config.toml
hidden_size = 256
num_key_value_heads = 4
norm = "rmsnorm"
norm_eps = 1e-05
optimizer = "muon"
lr_mult_o = 4.0
doc_mask = true
dataset = "wikipedia_en"
Below are experts of layer 3 (counted from 0) of a mixture-of-experts language model. Rows are named router (the router's row for the expert), gate (a neuron's input weights, with its number), up (a neuron's input weights, with its number) and show model dimensions 128-255. Each number is 200 + 20 x the weight over its row's rms, rounded and kept within 0 to 999.
Before each expert's rows: a language model's description of what the expert responds to; "comes after" lists some tokens at least twice as common just before its tokens as in all text. This comes from a sample of Wikipedia text that the model never trained on. Tokens count by the router's weight.

# expert 56
Description: Years and dates. Year numbers, whole like 2018 or 2015, or final digits after 19 or 18, in dates, results tables and birth notes.
comes after: " 19", " 18", " (19", "20", ",", " 17"
router,209,191,187,237,223,169,169,188,211,199,230,199,196,205,189,213,205,229,223,184,208,176,186,248,199,187,194,199,196,192,190,152,238,198,235,194,181,187,171,181,230,175,219,172,190,202,181,204,194,232,170,188,192,216,187,189,167,204,205,240,220,231,209,192,205,220,219,178,203,220,191,191,193,202,208,239,148,197,187,201,197,198,205,216,206,195,242,217,179,188,193,224,228,223,208,195,223,191,213,217,223,164,221,196,226,173,186,193,203,210,202,225,211,194,199,211,189,194,201,207,196,212,212,241,173,211,201,177
gate4,187,206,172,207,224,204,218,209,179,219,198,189,203,200,206,194,188,192,185,190,202,194,234,197,209,201,229,216,194,203,203,223,205,216,197,172,167,210,150,198,195,152,197,191,199,179,179,196,210,201,176,205,229,224,197,217,186,236,173,210,194,210,204,178,187,220,200,225,213,211,197,209,192,188,220,198,177,223,167,216,192,211,203,210,218,200,171,221,190,202,186,226,171,181,185,200,146,186,217,143,231,182,201,165,180,200,206,147,197,231,164,177,208,177,174,216,232,172,190,171,180,240,180,199,232,221,195,172
up4,219,212,218,179,193,200,173,186,172,206,216,212,233,166,201,216,198,212,195,193,189,177,189,223,208,201,186,210,235,203,207,234,194,209,200,209,173,217,197,142,185,213,189,172,197,144,187,211,201,204,195,221,192,236,175,197,162,168,202,233,170,210,173,175,232,226,181,227,188,200,205,163,178,212,182,202,207,149,206,213,230,195,207,151,198,210,214,165,184,234,169,252,166,170,203,223,218,197,200,178,196,205,191,187,205,190,218,201,202,184,204,207,214,202,198,234,207,174,191,199,201,170,193,188,193,184,202,186
gate5,166,195,159,149,199,186,191,179,200,199,185,200,174,153,177,193,222,188,203,219,182,200,183,168,213,207,223,196,200,199,192,183,216,202,223,176,187,197,200,215,193,202,232,177,221,204,207,175,178,262,212,183,183,201,193,208,202,210,230,174,192,178,187,245,220,179,224,206,202,197,176,202,211,220,183,220,227,183,244,225,218,192,234,163,196,186,195,185,211,185,174,144,190,151,205,186,164,211,191,179,192,219,228,182,186,191,207,201,186,195,219,200,215,180,214,240,198,215,177,178,198,212,198,209,191,197,194,211
up5,165,220,164,191,235,181,195,207,185,233,188,206,205,196,217,238,229,195,236,202,200,161,218,187,215,196,182,198,210,218,218,176,198,180,188,190,185,172,207,236,227,169,231,189,223,214,192,200,168,235,209,191,210,177,208,182,197,206,220,180,219,201,215,199,198,191,205,223,188,210,221,178,199,227,242,249,159,190,198,194,207,244,216,218,196,208,193,219,181,201,191,179,158,176,199,206,205,170,198,211,199,183,201,152,182,144,202,173,211,190,176,170,184,199,199,186,190,189,221,185,212,236,178,252,221,196,194,181
gate6,179,195,200,169,234,222,209,228,206,205,208,185,205,206,183,179,216,187,182,192,209,190,153,219,186,211,200,177,212,171,190,239,198,182,204,185,199,209,175,176,193,189,149,206,205,201,189,177,174,188,180,213,197,204,185,245,233,204,196,193,190,226,195,209,217,226,213,219,218,183,187,220,208,191,173,229,169,171,209,196,197,189,204,205,178,180,192,186,192,165,229,193,221,207,240,240,228,200,195,153,233,175,230,171,189,212,231,193,177,190,146,205,186,194,183,195,224,153,213,191,247,209,213,184,193,180,158,191
up6,191,208,185,187,200,189,201,198,172,184,215,193,173,171,184,174,191,217,214,206,223,214,206,236,176,220,172,222,179,221,175,211,201,211,185,211,217,208,227,201,230,232,197,191,192,232,213,177,197,231,194,212,200,172,183,235,168,162,199,183,191,173,195,231,232,214,212,176,196,214,185,196,206,219,205,210,202,214,182,163,203,203,222,187,191,203,198,181,191,192,191,213,221,169,247,206,211,186,189,193,174,187,215,207,209,197,179,250,208,200,182,185,191,191,180,168,199,164,193,170,220,258,194,226,208,231,204,188
gate7,160,214,202,168,218,216,219,189,210,218,173,213,217,213,204,221,192,197,193,184,183,209,235,209,203,182,168,170,215,204,217,211,207,167,188,215,172,218,197,156,223,195,171,181,208,208,197,207,170,197,203,242,191,185,184,201,192,184,202,192,199,214,231,154,174,187,193,246,195,181,206,201,168,207,221,193,179,182,211,184,224,216,196,182,223,194,207,202,197,224,199,191,209,223,201,211,218,233,215,206,243,180,190,221,183,191,226,169,170,202,191,181,198,219,185,206,176,197,208,214,213,192,190,175,212,212,183,198
up7,198,180,218,200,178,207,208,191,195,211,183,240,196,215,160,217,171,216,210,159,216,178,165,227,199,148,149,185,223,164,178,204,202,238,235,193,211,188,238,176,228,216,176,192,205,195,224,232,186,177,164,229,164,190,197,226,194,187,217,193,185,228,199,204,173,176,215,240,198,178,198,185,191,211,202,200,218,197,205,196,202,185,204,220,224,211,206,178,201,182,206,196,207,176,169,204,205,222,223,210,206,170,188,177,202,201,178,186,227,222,182,183,203,197,214,218,228,186,240,175,201,202,162,212,214,228,206,196
gate8,183,204,225,192,166,227,188,200,232,199,195,203,206,205,205,225,197,242,180,207,215,232,187,183,205,200,183,239,195,199,195,183,222,197,221,196,219,216,214,195,176,215,210,217,213,217,182,187,203,173,205,193,220,207,200,204,171,192,165,211,212,200,166,225,165,242,194,203,187,206,190,198,234,184,174,211,214,206,211,213,200,218,227,214,194,196,226,212,228,177,227,212,203,220,150,225,197,182,209,190,231,213,199,202,211,175,213,188,193,175,213,195,209,216,201,251,181,174,215,150,205,202,192,210,196,213,225,205
up8,204,204,158,190,169,227,182,168,207,194,179,190,206,260,204,178,213,192,176,200,169,223,189,188,221,204,170,206,185,227,167,221,190,235,212,207,190,200,201,159,198,187,180,214,178,219,153,203,183,228,185,197,231,204,223,184,177,189,226,210,194,202,208,200,203,195,167,222,194,210,186,168,176,187,199,228,177,187,174,180,178,206,217,224,207,200,198,258,197,164,188,184,198,185,207,216,189,218,181,182,204,242,198,220,197,164,180,191,206,191,201,248,178,221,189,189,204,186,188,177,203,219,188,192,160,189,225,202
gate9,191,198,169,198,210,223,211,178,184,206,196,218,197,211,184,211,233,204,189,227,214,178,221,202,197,217,170,192,217,220,174,190,225,215,218,183,180,162,189,216,208,208,197,219,201,185,170,212,182,173,172,233,183,211,199,238,196,216,194,227,208,181,163,186,205,180,205,201,207,207,195,177,202,188,197,224,181,195,206,175,224,218,216,174,235,174,176,178,213,190,197,194,212,176,239,189,182,215,164,217,186,210,222,215,156,173,213,197,182,200,203,166,178,189,197,215,174,228,187,212,172,200,188,189,225,197,229,212
up9,216,192,182,233,226,222,214,200,228,194,211,215,214,259,214,173,198,199,208,162,216,198,199,219,168,165,204,214,216,178,206,190,205,215,213,245,183,170,177,218,199,200,202,219,227,220,222,218,172,193,193,211,185,213,212,245,217,228,170,210,201,193,160,205,185,173,234,210,234,236,186,208,223,221,196,195,215,201,227,189,181,177,190,168,219,200,184,209,205,215,209,201,187,199,204,183,169,176,201,210,150,203,226,212,199,181,186,262,241,203,257,226,226,196,186,210,213,176,210,210,207,179,174,218,196,209,197,203
gate10,211,178,166,184,187,214,209,192,192,236,221,216,174,197,223,191,181,246,199,195,208,209,144,210,198,183,210,237,193,200,199,196,195,221,235,234,190,182,187,201,194,177,192,170,185,189,192,197,202,266,215,190,178,181,189,236,214,250,196,199,189,215,225,194,207,165,223,191,170,182,185,213,185,172,208,241,190,214,195,218,210,202,181,175,180,189,178,216,211,217,197,174,212,203,198,180,166,194,189,158,191,188,189,185,166,201,195,180,170,201,212,189,180,200,185,194,212,200,207,217,209,217,192,195,242,185,215,201
up10,173,200,179,211,202,191,221,163,219,224,212,219,211,174,212,174,217,209,210,201,188,191,194,215,236,194,184,201,178,212,231,237,200,188,218,211,191,185,219,196,180,213,196,190,208,237,200,195,177,187,173,219,237,185,220,168,232,230,193,223,211,189,164,177,222,190,194,199,229,190,198,172,197,173,220,208,210,205,216,200,255,245,219,162,177,133,180,203,202,186,188,208,222,195,185,230,178,191,159,216,212,217,186,175,220,179,204,180,216,195,221,186,177,206,216,188,202,171,191,224,178,194,216,220,208,204,191,199
gate11,170,184,195,220,217,224,162,197,177,165,242,205,229,227,220,174,199,226,170,241,198,188,201,200,203,207,204,194,183,173,229,181,209,213,199,223,193,202,214,182,196,212,228,204,190,165,170,228,194,263,192,208,181,197,218,184,181,224,204,216,204,203,212,215,187,199,188,185,169,206,193,180,210,154,238,211,192,142,208,195,214,188,211,151,202,192,199,190,199,205,201,162,206,209,185,196,215,154,192,192,174,167,181,209,179,209,212,178,192,182,205,202,193,219,226,163,188,231,200,220,233,230,219,212,202,210,245,212
up11,200,225,206,233,209,206,195,216,200,219,193,171,204,174,207,203,197,208,211,191,198,182,202,219,169,203,216,198,223,187,202,222,178,228,191,210,203,165,191,252,209,201,197,197,210,224,231,200,196,204,218,231,223,186,199,187,189,222,196,209,211,166,222,202,192,225,253,192,219,206,226,228,194,199,192,199,170,201,224,185,183,217,193,235,196,165,185,197,184,212,237,182,200,209,165,196,184,219,199,184,213,158,213,189,237,214,194,202,198,183,227,199,193,186,200,207,221,201,219,200,222,233,219,170,186,231,211,181
gate12,209,212,180,221,199,179,167,177,208,200,191,183,215,196,210,185,208,176,198,206,192,183,177,213,224,210,202,200,182,199,203,210,192,199,231,211,139,190,192,177,213,168,191,188,181,219,206,179,211,221,202,160,206,180,178,181,192,164,204,233,186,230,186,174,171,230,222,195,187,202,188,191,187,200,200,215,177,186,167,203,209,227,198,233,166,210,181,186,212,195,225,232,211,219,236,222,155,218,192,237,187,191,173,208,178,197,210,205,207,199,209,223,211,206,206,217,200,226,175,242,226,218,198,215,209,192,166,211
up12,196,191,194,185,226,196,205,188,172,186,209,204,217,187,185,162,156,200,191,214,175,186,187,202,176,228,218,203,171,204,236,211,229,199,148,198,212,219,223,167,200,209,192,217,226,201,202,203,173,222,208,223,195,223,207,217,213,174,203,203,192,188,213,219,224,185,186,206,197,203,198,226,183,214,219,216,189,203,195,198,211,189,195,168,213,182,213,248,217,212,196,149,178,205,199,196,183,167,151,209,221,208,235,223,221,215,190,193,203,170,175,227,209,209,175,200,198,170,217,189,178,238,214,173,220,208,185,182
gate13,190,174,212,161,157,189,190,188,193,216,176,201,227,182,190,211,218,198,173,218,175,209,186,205,178,166,205,181,197,213,196,192,207,220,192,181,180,231,180,168,195,217,182,172,232,189,192,224,211,166,204,180,175,222,159,184,165,216,163,179,189,192,204,239,198,192,200,191,212,216,177,191,189,200,206,221,189,207,191,225,215,209,177,200,203,178,209,225,215,201,192,208,189,161,194,214,201,202,228,191,205,226,227,213,214,190,191,189,149,150,165,213,196,190,225,235,166,177,183,214,197,191,179,239,209,215,153,240
up13,168,209,189,229,229,202,185,208,238,183,201,194,238,194,195,185,201,188,205,205,210,191,212,214,178,184,212,189,192,208,190,198,181,181,194,185,213,174,214,179,179,193,193,192,195,202,194,203,179,205,189,206,222,213,221,213,202,177,178,220,220,196,196,217,202,180,198,180,183,203,187,211,181,169,231,199,172,185,227,211,181,209,192,172,219,215,202,192,176,227,235,187,223,157,196,183,181,216,215,226,158,215,210,235,184,217,220,223,212,234,235,204,207,238,199,218,214,210,206,228,193,194,248,157,204,217,185,207
gate14,192,198,183,189,217,198,181,195,215,208,179,181,188,203,160,224,209,202,213,196,187,237,213,194,163,207,188,179,227,186,192,179,177,180,176,217,183,193,212,177,160,190,199,214,180,216,215,220,213,203,199,166,202,178,167,173,196,233,156,216,198,171,198,173,196,177,211,205,247,197,208,215,206,173,210,202,204,206,205,191,213,200,225,196,202,184,223,197,228,219,175,224,190,236,175,217,195,221,210,251,227,148,207,207,192,221,253,210,186,172,168,209,188,180,205,192,161,194,157,184,222,191,204,211,243,183,222,168
up14,160,198,210,212,211,223,217,200,209,159,210,207,179,189,199,194,195,170,209,155,194,206,184,220,226,173,226,188,204,211,193,200,219,219,215,188,192,205,195,184,237,192,194,186,204,199,173,185,221,177,204,224,211,215,199,215,230,169,209,160,215,248,137,188,212,203,199,182,214,226,211,219,194,206,178,189,198,219,181,205,206,196,193,208,193,198,179,184,186,207,213,183,199,213,233,226,176,191,190,175,180,232,264,218,204,193,192,194,172,188,228,186,212,188,176,216,214,180,185,207,210,182,184,211,212,207,207,204
gate15,219,242,163,197,191,191,200,181,229,213,237,188,170,211,182,225,221,201,219,174,194,176,211,222,204,190,209,221,213,198,194,190,237,198,189,166,195,188,180,216,204,194,239,202,196,222,207,185,186,197,175,203,214,183,174,231,216,232,208,180,210,215,179,233,165,195,201,228,209,158,170,178,209,210,188,201,189,205,169,195,232,180,224,225,235,185,203,205,200,203,230,221,215,217,152,211,221,198,215,214,196,223,223,212,159,205,200,205,198,209,170,221,190,237,229,168,170,203,202,206,180,214,204,220,181,185,204,205
up15,217,184,172,178,230,226,175,174,185,176,180,221,195,203,191,223,196,200,179,194,161,200,211,182,205,222,202,212,172,167,216,197,180,186,170,198,182,227,191,184,220,230,173,189,209,179,236,197,185,207,204,207,180,223,183,214,187,185,187,205,196,218,217,188,230,242,170,217,223,194,225,209,188,194,133,195,178,221,224,219,175,172,205,200,170,187,210,189,200,229,221,202,199,159,208,202,181,197,211,165,220,201,216,159,193,179,208,179,175,190,215,165,214,175,189,225,227,207,180,208,199,192,241,172,184,242,191,195
gate16,237,178,211,220,186,204,217,176,197,210,237,232,205,235,209,203,205,205,210,232,199,191,198,243,191,209,220,195,186,151,208,165,228,192,208,205,230,200,175,215,181,223,204,170,175,182,192,196,205,243,206,188,162,189,211,189,231,167,182,159,201,228,198,195,163,187,166,206,197,176,153,192,205,195,209,218,213,222,209,184,202,226,255,187,210,199,191,206,217,214,204,193,204,161,221,191,222,186,190,235,198,213,233,207,190,219,196,224,185,136,190,169,228,216,214,233,189,230,195,190,184,211,221,212,205,181,213,198
up16,198,208,215,195,193,183,226,198,195,187,203,205,236,170,187,178,214,187,216,179,211,209,172,249,202,225,196,211,178,190,201,197,168,193,240,214,180,197,177,180,194,224,196,212,206,197,201,207,185,189,190,238,215,193,189,152,188,212,235,200,202,200,218,193,186,232,209,188,201,182,179,208,224,212,195,227,160,180,182,193,223,219,167,169,211,183,171,176,198,198,230,212,206,156,192,196,196,188,195,212,199,218,197,166,221,196,196,202,187,162,204,183,197,220,230,235,186,208,193,209,165,198,168,197,171,214,209,229
gate17,191,184,191,186,195,169,210,209,185,185,182,192,203,207,201,223,226,238,200,208,182,201,212,215,172,180,183,219,229,146,186,167,197,223,211,214,198,188,180,189,213,210,167,195,207,221,207,184,226,213,212,191,215,214,223,258,197,216,202,212,220,184,148,177,195,220,239,215,188,161,191,208,201,207,212,166,183,202,217,234,214,178,195,189,207,187,205,238,211,186,182,198,211,169,174,180,175,203,151,174,196,184,221,187,216,201,201,166,193,203,185,195,175,212,209,206,186,233,238,178,200,183,206,208,178,215,163,211
up17,174,216,201,187,212,218,192,238,185,182,188,180,209,176,215,186,192,167,211,194,215,208,239,172,215,199,191,207,213,194,227,210,183,226,200,184,225,207,190,213,208,179,182,180,187,168,193,199,207,187,167,220,221,213,197,163,212,171,186,189,171,241,203,197,197,162,202,228,244,212,185,180,254,190,203,207,187,210,218,191,203,214,232,214,235,239,177,204,175,158,191,236,219,215,225,183,186,234,196,192,161,199,180,155,202,226,185,206,227,244,209,185,229,192,197,218,226,213,211,211,187,175,167,199,217,170,177,194
gate18,173,157,202,207,200,198,176,163,160,179,204,197,202,201,185,217,212,220,196,229,163,177,206,213,199,180,227,192,191,192,155,216,223,183,203,220,155,213,196,229,214,233,205,185,197,178,187,184,188,185,200,175,225,251,194,176,154,194,207,186,208,219,180,206,219,195,184,218,210,169,177,174,182,184,176,222,192,181,196,166,202,204,229,196,205,192,210,193,229,172,183,157,175,214,206,163,235,194,170,185,189,186,184,198,178,201,199,198,179,217,168,181,221,249,229,241,199,214,196,206,199,194,183,171,230,223,209,223
up18,179,203,217,228,212,210,178,204,181,175,209,209,205,212,179,191,207,174,212,201,175,225,229,166,192,240,209,237,186,176,197,168,212,222,179,217,213,205,190,231,221,237,226,202,206,185,221,196,219,253,216,217,203,215,155,216,204,175,183,198,212,208,221,225,169,203,202,189,230,196,210,219,205,227,205,176,174,204,240,204,220,211,212,216,174,224,165,237,190,187,204,193,217,188,203,169,203,222,146,191,162,203,237,186,214,187,222,213,173,188,230,155,216,205,168,194,176,216,180,161,176,194,207,181,178,218,219,188
gate19,197,220,236,192,215,214,198,205,188,179,217,213,193,202,213,221,239,217,205,238,185,198,207,212,241,196,208,207,191,178,191,205,203,203,172,222,222,205,187,199,212,211,193,233,188,214,161,235,198,210,193,199,192,182,192,208,197,200,207,173,169,219,163,188,166,128,181,185,185,199,200,224,198,209,184,212,233,178,198,216,198,181,189,234,191,204,183,181,209,230,239,226,149,183,210,198,233,246,207,175,190,157,160,178,202,210,201,207,197,163,201,217,186,178,197,210,204,216,190,211,200,199,186,205,180,219,186,157
up19,187,204,228,210,203,200,197,179,204,208,147,198,215,204,205,203,224,174,175,207,159,223,229,184,212,184,239,194,232,174,196,188,210,223,185,215,200,157,209,224,171,212,218,196,205,193,188,206,184,173,200,182,255,216,238,196,168,210,162,188,202,215,203,220,173,195,220,210,224,183,224,194,214,233,206,194,234,219,170,171,193,192,154,210,246,191,164,168,199,233,179,188,174,194,172,209,183,233,164,204,219,191,213,205,218,210,164,175,196,214,171,228,212,181,190,194,193,208,224,204,202,200,188,170,208,212,183,186
gate20,189,216,190,213,222,209,228,164,199,201,211,177,246,231,220,224,227,229,201,189,214,190,197,185,252,176,180,215,195,213,167,194,202,197,237,215,189,217,231,191,186,197,176,206,185,224,162,195,147,205,209,187,223,189,232,210,191,243,200,222,207,181,201,182,166,193,200,174,211,179,179,198,186,184,167,209,225,235,159,210,234,196,201,201,185,213,163,166,226,180,180,219,198,192,229,193,203,209,204,216,216,190,192,183,214,181,230,161,225,226,175,205,174,194,168,217,183,165,201,210,213,189,186,235,183,202,245,215
up20,201,243,174,166,182,200,199,221,188,181,227,185,197,172,200,213,220,207,229,181,191,230,207,200,223,195,228,210,234,236,225,223,215,203,210,181,193,217,216,188,173,182,189,235,199,208,193,188,190,179,207,194,219,203,203,227,217,201,176,191,192,195,218,219,204,240,215,193,191,191,227,209,191,192,182,177,197,190,184,186,177,170,205,220,228,213,181,231,196,215,224,209,193,172,252,192,219,173,224,191,252,204,184,207,202,180,198,190,223,192,204,180,191,245,170,221,164,198,219,199,209,181,200,214,159,208,202,218
gate21,235,230,194,224,208,213,184,191,212,201,201,205,188,168,203,185,176,210,220,195,215,240,174,201,200,218,199,236,214,217,193,170,205,211,179,188,192,226,190,193,197,194,236,160,254,198,212,169,202,226,206,210,181,199,224,204,232,207,230,177,198,174,207,222,189,250,210,189,212,213,197,203,159,206,224,201,177,217,211,207,222,206,216,203,207,201,186,224,235,197,205,218,205,223,175,195,204,193,198,190,212,178,208,173,185,233,220,147,184,191,186,196,216,216,197,200,199,208,166,189,181,219,194,193,196,178,194,195
up21,195,201,211,211,166,186,230,177,207,206,213,186,201,176,204,181,171,198,225,204,202,180,215,212,210,209,224,171,174,203,227,208,154,184,187,208,203,170,196,200,174,195,168,233,164,211,219,204,207,182,223,152,208,216,190,225,210,205,213,221,212,225,186,191,185,196,194,202,199,191,212,222,228,184,212,181,198,199,160,211,180,192,219,196,194,204,174,191,197,176,187,171,210,213,227,171,197,205,210,211,183,199,202,215,198,155,180,198,239,211,230,177,228,207,186,177,167,200,216,190,163,202,238,183,239,215,166,181
gate22,190,234,178,252,160,187,214,196,214,158,201,202,207,201,187,209,206,232,220,223,201,202,224,203,149,210,230,172,225,208,171,175,214,213,214,170,226,181,211,187,177,189,226,189,222,190,228,185,196,168,189,221,170,215,196,209,191,200,205,174,178,179,192,222,191,209,228,179,201,188,236,194,182,202,191,170,220,191,186,187,193,193,222,208,232,218,164,201,192,212,173,242,192,176,221,186,203,200,151,209,172,249,200,186,177,183,161,180,188,226,201,197,205,199,237,243,181,158,191,174,220,196,216,212,187,203,208,211
up22,220,211,182,214,227,238,194,200,219,222,212,182,157,176,232,172,202,208,163,181,197,209,167,216,226,164,189,196,209,218,201,178,207,189,190,210,164,214,192,186,209,196,226,184,186,196,235,218,240,226,158,192,202,167,208,195,187,218,190,179,199,206,193,204,219,227,227,201,239,186,211,219,191,188,220,223,202,234,185,190,239,216,198,192,191,229,195,241,222,174,166,173,186,214,180,186,221,187,241,182,249,198,221,188,218,211,205,155,184,166,221,209,178,180,206,178,178,212,208,194,214,204,196,211,195,185,204,206
gate23,214,225,228,186,208,218,196,204,182,205,220,178,199,170,178,216,197,222,163,198,199,203,223,219,241,215,204,185,210,205,226,206,232,180,190,198,167,228,201,190,196,196,181,206,210,205,213,192,227,190,198,198,176,158,168,209,192,194,228,192,200,181,201,197,221,238,243,187,205,185,200,173,172,201,229,188,181,198,221,212,227,205,186,213,180,186,181,224,217,239,201,220,179,225,197,208,187,207,214,202,212,171,173,149,206,218,230,180,175,189,144,175,208,182,204,198,196,168,195,223,225,194,203,224,184,187,228,232
up23,232,216,192,226,207,236,194,210,196,209,199,205,205,185,216,205,191,201,178,210,228,205,216,220,199,218,197,239,166,212,199,214,221,213,188,237,175,197,183,217,226,236,240,208,156,210,185,210,204,224,221,205,221,208,229,191,187,210,170,126,201,223,196,202,177,203,211,179,216,187,197,227,223,161,209,219,207,228,189,199,171,204,169,196,204,179,217,227,199,212,204,220,164,178,168,190,202,216,228,216,207,187,223,197,193,200,204,219,213,223,222,213,212,187,198,173,201,219,171,185,189,228,203,193,228,198,200,202
gate24,202,174,225,200,190,182,201,194,215,159,187,174,182,228,198,224,163,221,195,185,211,207,182,183,182,181,227,218,159,192,168,189,185,193,215,226,259,200,196,174,227,205,194,208,208,197,201,163,209,163,211,198,193,203,223,170,174,198,164,213,171,199,208,204,183,193,220,191,226,149,181,194,204,189,206,199,207,209,211,205,178,138,212,202,215,204,213,188,220,225,159,228,214,168,196,208,200,170,218,212,169,246,195,239,176,208,224,197,201,205,192,222,212,203,205,254,214,226,197,192,197,186,181,240,207,215,225,205
up24,232,173,212,196,197,229,174,203,194,172,210,205,151,203,214,194,202,226,224,201,228,204,213,189,196,198,200,189,204,224,184,163,204,180,186,188,215,166,182,193,174,191,212,202,195,234,183,194,211,204,162,192,208,225,258,214,239,223,214,207,230,186,179,221,153,193,226,177,188,203,199,189,189,189,190,159,183,201,179,171,209,192,205,217,252,192,155,213,182,226,185,193,185,213,234,181,192,199,178,179,176,227,220,216,191,186,191,207,185,211,226,189,200,229,186,225,209,195,232,210,177,217,225,224,221,197,221,178
gate25,208,228,200,195,166,170,161,167,224,185,213,200,191,212,223,180,203,209,226,171,231,186,204,218,196,175,215,206,219,212,149,192,202,226,210,190,188,187,164,168,195,180,203,187,203,199,188,228,199,224,172,208,231,194,231,237,201,231,176,200,186,198,193,180,178,193,177,192,196,195,202,205,210,176,247,207,205,201,167,210,205,183,182,165,200,203,208,203,195,206,210,203,238,211,173,218,225,199,203,207,206,195,190,213,206,171,175,158,210,195,178,208,203,204,198,219,175,211,204,216,172,208,188,215,210,184,208,198
up25,195,201,197,200,201,200,217,196,209,188,209,210,229,223,217,170,206,217,196,198,216,198,194,196,213,194,189,197,165,198,209,204,232,221,172,225,213,203,188,187,228,157,215,226,227,185,212,169,178,208,183,218,231,200,209,195,199,232,187,180,183,221,200,203,180,222,215,187,184,222,173,171,187,177,241,195,209,180,161,201,159,215,172,175,206,212,198,195,203,221,201,208,197,234,217,217,181,188,220,176,175,206,234,211,193,163,189,156,205,206,215,211,239,195,197,234,220,192,198,176,214,232,234,218,189,219,215,211
gate26,206,216,198,186,199,224,197,175,167,222,159,178,223,256,190,189,216,203,179,222,219,184,192,195,236,184,216,176,196,232,212,211,227,218,194,226,185,190,203,184,159,189,223,206,212,186,201,210,155,203,203,198,191,191,187,203,218,208,188,170,174,192,175,231,195,202,214,196,173,165,221,161,182,213,180,240,193,187,202,215,234,241,196,203,213,183,200,206,202,193,213,192,195,166,175,168,184,200,198,199,190,225,191,200,195,178,227,226,218,225,172,255,181,187,234,207,198,177,178,207,244,177,210,221,226,192,191,211
up26,188,185,232,185,199,208,189,216,201,212,164,179,177,214,218,225,212,193,214,209,196,178,230,175,196,193,207,182,206,221,152,215,184,214,222,193,186,205,226,176,180,163,175,191,225,182,209,176,174,197,214,213,228,231,203,215,227,221,167,198,199,210,247,199,184,165,185,213,209,189,209,195,219,202,201,210,208,191,231,184,185,200,163,187,221,206,207,183,202,184,200,181,209,227,220,208,192,207,178,164,217,198,217,200,172,229,193,187,206,230,222,237,164,179,187,216,226,194,189,159,201,206,173,205,173,200,175,225
gate27,225,190,230,200,213,188,153,195,169,207,222,234,164,212,169,192,146,180,201,208,186,172,171,221,187,207,213,205,184,214,191,178,206,204,184,241,200,190,187,239,167,251,186,173,224,223,196,199,217,230,183,201,194,219,240,200,198,237,178,189,194,196,179,219,177,233,216,192,187,190,186,228,195,218,190,185,239,204,182,210,188,222,176,199,234,169,206,224,212,165,228,142,176,223,174,199,190,186,182,216,223,179,199,210,198,213,189,210,197,221,178,195,204,183,199,143,220,180,185,213,205,230,212,191,199,196,200,189
up27,201,218,216,231,222,174,170,169,216,233,195,194,194,203,194,200,184,207,193,194,176,219,227,190,198,152,191,203,178,222,200,184,186,208,172,211,191,185,212,230,223,190,201,190,229,201,167,193,199,218,197,235,175,215,208,208,172,219,228,205,200,208,204,177,201,217,153,178,184,172,159,199,206,195,204,186,200,188,214,202,185,206,237,234,187,209,210,207,186,210,198,223,206,207,168,180,225,177,199,182,187,199,160,200,227,176,188,194,221,150,207,187,195,200,201,194,203,213,225,217,203,215,193,186,204,213,189,162
gate28,210,175,242,197,183,197,181,208,190,199,180,219,180,186,186,199,190,239,195,192,196,188,227,200,201,199,205,240,192,184,201,218,199,202,184,200,192,210,191,214,159,214,211,228,230,215,218,193,182,210,213,221,201,189,215,222,211,202,205,187,181,210,207,180,186,189,178,245,185,183,197,219,215,225,176,191,201,187,191,233,177,187,214,179,188,180,182,235,169,228,236,193,185,198,172,201,189,209,189,166,184,135,160,182,206,220,228,146,171,164,191,171,191,216,189,220,223,194,229,196,221,158,210,185,175,213,185,169
up28,227,192,207,184,180,202,168,186,223,209,213,198,187,232,195,183,237,190,192,171,230,176,188,181,167,190,172,209,236,219,207,214,196,197,190,218,218,207,192,156,241,161,201,193,201,238,162,238,208,209,228,191,203,195,180,193,211,214,193,229,203,168,209,210,178,203,196,196,188,187,188,213,200,184,208,195,183,196,218,203,217,221,165,204,204,224,188,186,259,204,165,187,220,170,186,186,187,211,199,212,223,204,187,219,196,218,207,210,205,182,185,221,172,211,181,189,224,214,203,201,216,245,220,209,232,175,225,174
gate29,196,179,170,179,167,198,177,161,178,168,219,241,223,204,202,189,159,232,223,229,193,180,207,201,235,177,193,217,193,217,195,186,196,235,196,182,219,187,203,213,160,175,201,215,159,208,207,214,227,204,176,203,194,189,210,202,210,180,208,179,169,208,208,160,180,189,228,215,187,155,172,162,211,182,178,202,241,196,192,192,189,234,211,183,232,253,153,223,188,182,216,203,160,200,185,221,235,216,197,239,191,191,199,216,186,229,182,192,218,207,174,170,204,198,187,214,179,187,199,228,189,192,189,181,207,208,184,190
up29,203,208,198,217,196,226,172,167,214,219,220,179,195,218,228,208,190,158,200,237,183,204,219,202,183,247,174,196,195,203,228,200,209,219,242,210,191,200,209,215,180,173,215,174,189,189,175,204,229,226,213,202,175,196,193,204,208,237,208,234,220,208,184,193,168,215,199,226,173,186,226,216,202,201,221,195,202,207,217,193,168,214,232,191,181,177,187,215,220,222,226,218,251,193,229,175,147,222,189,199,212,206,230,192,175,172,216,228,187,216,216,227,217,195,239,205,179,236,201,201,195,210,216,186,236,190,184,200
gate30,177,197,194,233,184,165,197,197,182,215,197,224,214,192,242,184,216,226,211,206,209,168,210,189,204,233,200,199,195,232,199,153,179,195,177,192,182,203,187,200,186,209,177,222,225,196,207,216,204,219,194,211,216,173,207,204,218,204,186,199,222,216,183,201,233,164,152,211,184,196,189,171,223,168,200,223,242,198,176,211,210,230,202,225,206,219,212,194,205,193,210,223,182,215,235,200,219,194,195,195,189,199,200,245,184,219,209,212,191,224,188,216,183,216,179,205,189,175,188,184,191,200,194,192,213,184,185,223
up30,165,206,232,175,203,160,189,194,185,186,184,168,154,174,228,200,206,244,196,184,212,194,216,162,165,175,211,199,173,233,151,231,206,200,204,252,177,219,206,195,203,174,205,179,229,188,194,184,199,209,203,220,214,208,185,188,223,197,180,217,175,225,196,208,188,210,205,214,193,195,216,199,199,213,202,230,225,175,191,179,196,188,173,215,172,209,222,192,202,184,203,216,202,213,219,177,188,222,235,175,180,187,165,188,201,204,176,199,193,204,180,183,184,190,202,188,241,166,202,225,215,159,170,159,185,212,176,196